From a checkpoint of a small mixture-of-experts model trained on Wikipedia: 243M tokens.
Below are experts of layer 6 (counted from 0) of a mixture-of-experts language model. Rows are named router (the router's row for the expert), gate (a neuron's input weights, with its number), up (a neuron's input weights, with its number), down (a neuron's output weights, with its number) and show model dimensions 0-127. Each number is 128 + 24 x the weight over its row's rms, rounded and kept within 0 to 255. Numbers have three digits each.
Before each expert's rows: "raises" lists some tokens whose logits its average output raises strongly, later layers aside; "gets" lists some tokens that make up at least twice as much of what it gets as of all text. This comes from a sample of Wikipedia text that the model never trained on. Tokens count by the router's weight.

# expert 180
raises: "=", "M", "\"", "In", "Al", "Co"
gets: "\n\n", "\n", "="
router:109107140120135115143105126111145126098147137109109145163123093150174101089136108129130110145090163097153106071157097166143128133130106158162102109131109125134147095153121147112157171107111100115134150137150093121095102142116157139158176136099146137088097118139151156164092147119109128087156136162170090148135121119112126101116158117147111113138110096132108117117083186163143126096133
gate0:126168164109120127141110119143077133152112150121155067121150125124143188146146143118161137139100137083102126116127103162108140122106127124112181120143098142149140101140089146149165129095159146119124183130141114108105193107133128128133120118142095096084109142122113132140126132205085115168124151117122130123119122129129103098147087107143125095120117150142078142105118128092122136116133
up0:168153115099103162132111165161153135104117143116126177093100104128124112126087127131105101103160114124113129147109133162145142154175155110113097113143166177127104147142136132185153118105123111111157061148127137120077133143108124108176112157142131128141150130156155114128118105134160110133116091158112172150146114115131119153115128092100091103144108095125098131131106142142139156098082
down0:121140111082103126125105102123124127146148108105093065120154130165188168153112083159133135105108142123119085089153094135111143143120151137105149151158131135111120098155107149132133121158148153133118103124149137155109142126121129084138113093079124100139170132138157133123160117131173070105188127140153149135104131168160153106138104126106158110129107164151134156122120106107100142117123

# expert 191
raises: " ranking", " classification", " standing"
gets: ".", "\n\n", " it", " It", " is", " the"
router:142101154131143148145126145120161115140156166090139158109103092127131114111146137124112104155106144107106117155149167139175141097078123108148153107099123152157104076133085146130169125133111129128141159167165104111131137149106112131133169154148160117166094085137162100088137132138165095124085118171114089168121101096151159104124124092115128096123122153123131153132127124146108116100141
gate1:141138145151168121151128167107149124142123163124126079099138114072106121092123156142114128107142116175185175112145086158145108103121148109098096089076119122098147154104164105108091102127159139153156153107119122070159132125144132135108129126101143146137145178148127178133145118117108120111074110115128115126108152134088129155153152138151133129157137124140127123147096122114163127139139
up1:141135135110115135152128125091147132178146130151137121112085139112149150153097117109153142125093105128169135151133124126107116081120111119157180111150135122125129088113117125155086109124099135079172126105176113127144145134136186106134126137136128142110140138173109155083109138140147150120111079127130116086152122133104155197159128134092140142099115125095156106094161164133096149090125
down1:133126129124144166122120114147127117117140176158107124129100106160142146109136109137126150111124135117084139112126159126105113101138177137128139098137135108144112105099146154136123140112117151152147103145108119157086155089175127072106127109179119173144105114129092150131097085169117094137123123167166109122109136129112121127066153127118112142164140076112121148073177136152169108158139

# expert 123
raises: "ens", "el", "els", "ty", "age", "ler"
gets: "tt", "ff", "ck", "nd", "ver", "ll"
router:137109162171133103083150108149140095096102119125133141119129158119120150088119102128143134144098147168110146138105154146145151177131093144128116138176160122128156060142108158142124099120168132142115102137133130177096151119106151095171139131152131152121116125079135097151148129119140115083128099125122131099106097127140117148121121155141136112082087119171110103182162126152107144101110
gate0:161127136157145160163119154164151138095122099142125149103107148144105121118131117136094120140186137093098168132125095120113110159144132148144099084134131127105150123145137115136106136128127115149141130099136137172093084124136109192151184117122123103112146117152157136153108122107137131196135140091128162107124107134090078138132129156125084106111089110082158146156134147099125100113112
up0:097150121137161154114107127141165113166115123162091084134105080128131114134131126134112139172098160106177108117146156107140148143093089139091132157118101187151075105120125122174127126098090115115130120152136125135133128131144136105147109118079152137107162129156124115150076141122166140161117147157123146124188096077139132106102151120164147151154110132127131148102160121130136126131128
down0:111159130119123114116130125153139129151121197163116154142152113066131132139143107154129113119101104156152102139144118159112089137134089111148143111153136143148134118162090050129151155112098173127127143151107154166104101133096137105133113132122141106121152112073110105093122157147143147130080137105146091109088113148120140118153151120108137145161140144121138129150112115084146181115157

# expert 208
raises: "si", "pm", "ps", "kn", "p"
gets: " 0", " 1", "  ", " +", " 2", " 6"
router:137136073109096128137120161104106096137147152107147089077115086090167157106091148151103100147102145111104150126100143149133150137096119127148156100131095117166113110124109132106107187162107167111154137116141163138144129119090125158150116146113153148132115102109179103127160134158156168106120168123154120180141108108157080161138123157120132144110115124119120123127120130118112156099123
gate0:125166108123102099140132116119136188121106163125134085098103111137152094117106093141135135109133132135159162118108133138099114104121129135122126102132188117105150147122133182134116157154124151123168102119112169149129149112130163126152148138095123126088158129116177133153118122170129124162140148117111103128142089171142072137111109119110090169105134068107158145148116137129160159084110
up0:111163093134115100094134118108151175088095152137146072086091117151158112110101104120104111121154125132135131138134140144125143127110159145126124118113164110118133129140141201134121152172109159144153098130122151159127119113132157147185143126083087114062174117118150145109118115138154156157131150100107116120152100137143088129094123137134141134093114087111173123139111116135137139107110
down0:111110142116129141106125126101103123112146130139116167136161102152145158121135115146118122151118133146152115066115089167109136093095144095172106107109100151122173158154077086115154107099138132086154201100122115137080129162112122139105123091184135169152112142127104133171134104103148121125136125139157155090136125142148138118146117139103138099155135141101117135121117158140135128166160

# expert 251
raises: " for", " as", "do", " in", "da", "."
gets: " out", " up", " him", " them", " her", " it"
router:115173112127147173109094151069112146155169115086166140109158154126122131121130098152149120145117175134126102111144144107155141119119155124139131134125117123157113136146173120106129148133117089088154158123090163145142119147094114097152134169155132156178169112114153132088126167138138123095110130124078133133125114137105112115156091130107147105118090116099092161122144144093149117080144
gate0:103157100117152156138102105148101138131147136168132132116139134129132134158117176093096123117131128139083117074138109116140111139113154143118125168110165127139109136141094157120125085125152159135128169108128150148117115100110125197157133131133111156124136141123104172122128145116119161072124127090159148172124133138102113118137138106091116160045098111107126162129143123171090145099138
up0:132169105126159133127138130116131143118124114185123146118144136170112129125113183113145150165132150128114093146120148164158138157158133121091154115134142096113104146135077169110148113138125129088127155097137148147108086116094125197161138101118093184160127119081116148157152113092138114088094103103128141140152133156132118137168151126099160116090111120123102146097122113124098135116115
down0:136145116126131113136114142145151105145126121139130101130110124133131179137099175165120180138153123171135101152133129136170129111149115162127120112135133140089108121140130174162131157130110133124160115151132089110112119089072161123087116099078173140102175108114140111120122127192102107144178135123118109133136048115140154111108153114132094144110114121108109151100122123113162138129155

# expert 141
raises: "em", " Other", "ori", "os", "ola", "as"
gets: "tt", "mb", "cc", "ff", "mp", "nd"
router:120133134177125162105152112100102100093105119089155147133124113093129164153105077119116135129112144168118126147114119167159165172168125118148117137164144102145109101139109177139099106142157148146124119132159105135094146146129137119135127139121126087146108136109114072134150094123128119119124099146108157093097107088126114167115099174129148160134091165163115089153118109158112152160117
gate0:148137138094119115130140091130139141147100130116147122133105125061171111153097123168166133129151116135149146108111104136115162151106146159126143163116132128119117088100120149154139179140155133122109140132137099116146137101163167165118103147112124094142149108092110118123207116095090103115166134093141121158110091151158083117159129127134142131135114116090145131179100089094143128150121
up0:087147085123135147119105111115094108145109172114157131127128105119131124155086147134124116135131177176100112118095109126141138140088144104169140148095139116093176113129118123129113107135135132188152126149096108140126099111110084163113143129068140140120136114097107157142172116142091154132139114074117119088124128166167163152163132149144161131117113148116110130159089120110167124125149
down0:101123157132109113123132093121190116123120098129105107100146157152138115110136128109159099116099147105116135081123141148129120143108108146134159151129117133116176114152166156173119144110111133127111117145094160117155106122147091102139144136177117146119100091159168101109119161158156121122129110146085122138114115109111179171173111148127132090132098114145156071139136117162096102143078

# expert 29
raises: "ore", "ores", "aries", "att", "istic", "ori"
gets: "qu", "pl", "gn", "f", "pe", "sc"
router:113143140165091090134103168133121079117150105145134113169123163164138140142090096129125121123086158146105147153098146181154155131162137105161128165175149085130086125101128149119151087132137152163123134148153083120130122108173096143150107110165148121152094105101124099137164086129144072124127094084129125143146149116131157149124119143123121129116119138142129145119116123125104088132134
gate0:124146111152131177174136131108128084145106109137120138144131142143175100126136136170134137166121097087149117121147093126179098108155130119143129139133112121173143171166117103120165117093159138156120129135111133087145139165115126140150146127125144118152127145173162122129123118127097081092141083081143083133112132134170101111128093091081139105094137134140118150130149108148166156125097
up0:103138122156128124168119121125121084156098109129140138134128141151147090141097112144110128179132096094152121137168073162161112117141117060154128130132133125176135169154123108154164124123126168117118141146121115085145153115166114105152133131126161112191083142167164129125119118132137113109155102085148088118138135157141149121130089122098140131140122102125138112134102118157181125108096
down0:111064155139126108151147138114121095101148102111151098108116100116134121117074111123119100134162141135126131091134096196101109151136102106158112138147133106158174107080141101173175100118128146155149187126171134132101171142160143111113156107112093114118131159112145126123141151125119058127137127136170130124108102151152117099125147114113137115144145109131143120150125126147099131110143

# expert 214
raises: " is", " can", " was", " may", " could"
gets: " he", " He", " it", " It", " they", " she"
router:099125092127163167135110149093150142134163138123125160107122117113111141091131107110151140120101151101155120169118164100154098140095120148152167123145111139121116137093104092141139140128120101133096129145132169124162138151125124096106158140163140137159109097113168102102144162161133132104101117122083079159147087127100177145131088128118124120113112146103176177111135161138108105081150
gate0:123145139118159170094190117117135122136128148134155158176150120080064115091142168114136155163110106137120134142117125144138140150157087123100082098155140131104118156103147147146132160160125140100123119151104103142107147119123126108166070139105090116098154111118128095108113122113124108130138149102119128122147123106134105106147123130132117124116148132194145078127175160085142147106128
up0:099132126112152139114157101098106146134154134127149136161130110077122135121143176075126161183126132115065133122156135104162101119151120132098107101172113148087094175106171133139125128120150131153136140155102114118108117121136155134145128105154112138103124121087133100075113146138112084117096154111143124112167130097139146135137138126146134136130151130186141078149157140139117154085160
down0:132118114168108136132106148089134097117191091133141150074109128162110133120095107130118131142108134146162157117123179156160109149132159110201117131106096114110131119159135129112110098084136124124091124149128119115134186134137107157114175144116134143100163123106102189146141114168104117134145098103141089116146102093127134134116111139144140161157098119125149115093156136135115122104150

# expert 106
raises: " the", "ed", "ing", " an", " a", "ance"
gets: "ss", "ess", "pp", "ort", "ck", "ail"
router:137161124141135116107183157079134130106100129093147159089160156138133152103156095137139119158128117124107136118125125126105136119108152101108108171127140083141134092123116169130084102120142153088136131145142166112088135158139115112174087163160149118151109123128101087098178147097122097135163101139089163133117114149104149118143146146154157152141120091154095108165120111134117100148140
gate0:135146117142141132148117160159156162084134137128132170079192145144114134122164132131134088142169136125109117118144132093149168090127173156103164116175079136148147139115120151158123135119135154110108120117111124106162100096151103123161088116099142104109146095121121144086111108088104099133171093146137183150100104103101110107096130128149138157121157120112125137105109137122143148131119
up0:076114107129097138180175085168123109111117119131107162143125124128157106159120091120102177109055108150129106167117141179100156106113138104123120089136131163116103128113111116148150127110138179130114165120155120109121142135144091162109146134122136154130090163137095125105147168124135086113101128138136067122132137135147165108123148098121100138143118138146127105126142145151102144106131
down0:162136150091125128107129165136124122130116078161094084146152156090119154136153115077109160117143098130139144134079133103138155158130146122149124176154179126166114107116122156112094122134131111089118165128097170141099127144114117118120105151133093157124093135119142109150119138126096136113091152120116156100075106166154117138169126123106086169098135118131090159147092103124131123142142

# expert 82
raises: "rell", "ye", "za", " structure"
gets: " 2", " 3", " 5", " 1", " 4", " 6"
router:152138123102143122138140137112098106123109129137110139115138107110083147157117132148116110090105122154145132135117108093146139126106132122127150119131083160150122089111125122120171150131088174127168122146134144118182089169103091158096110173083143119174112123141133123125117151133137121102127147154189112099109109123166134137136093123104090172087092148142131139075146166130086109143098
gate3:100119140079165168132148111119147127097136108127152160131135207121134153106097122120122116115119122120109132107130114097138139158124075142112140109146118112124129078115161174117077133081105153139120152159123114112149087131143125089149109149185118163186144141112135126113145130126125102183113128154121142125107125114105121154138079144141105124106130144159158111116125176114116124095153
up3:106125150087125146158133131159135115099164124128110141143140190143085174117085113138128143131131127170131094088115144130124169150085105122134135111117118100115121084145138135074135120083082169135137125156138123088127116166138139110110119160135106130166113116121113153097116140112133084154140084139141130130125124149091148133105102170129112161127114168132142142121134191120075125111156
down3:146129124120119181092106137098128123163147117132128100142134139140163138142149097090102159111121123111140158128140139118130177155144123137148093110114101100102111151096108179153143153078126153181167153103125143162172149113147075075126126115134078113134140122080167143147138127089113124112127063105128136159103151107143116137101150158140138150140116105123129100103141148120132142118117

# expert 231
raises: "ng", "rist", "nd", "rus"
gets: "ta", "oa", "á", "awa", "ea", "ou"
router:130135158116090117120102154171154110123095121159126156099135130117122119130114169122184111106095087099128116146121113158147123142142122116133131176115131149122092100158113126144138099107147090168138094154122118163105164159118088108093111155153169142128099136128168118112147149103139137094095142178096173123133094098167133122115120140099129148156120102178095116133105099150120112101107
gate0:101118116126110113126149128161136121159141122110112119113120118150110111122127165138112142144098115154128137129191153107100094131139125161151096133119115119155116112160155113141154110126120201121086146117140141141143103174100128095129114136130122167089119150137123158145100140147129100077122175151101087175148109097114154166065117140096081103111132098116167161149127143133134113097105
up0:154123170135160100131110137114162142119164131103168144132144099142110129136139140151139163111129106133114171135097127099136130101173148130147131120120116143144054138133164108114129115142158184138106156162122107109144120119114144147121163083118154071085107108145135133126125076140165102111116121092113108113082117144093151118089115107130106124111115133095176130118110104126130159182105
down0:114167129151096155141143123164105132125140118151171136141121143115124069152115166169145134110095114089116160134115146137163118118142123130100102142152120075156095129161118144130157084121156156113133133141136067157088143147107091124124071125142114103138133155114149101162127132081140125096139137120137128112109168179090138099122144177127124139140084090117169108115119125128125133106112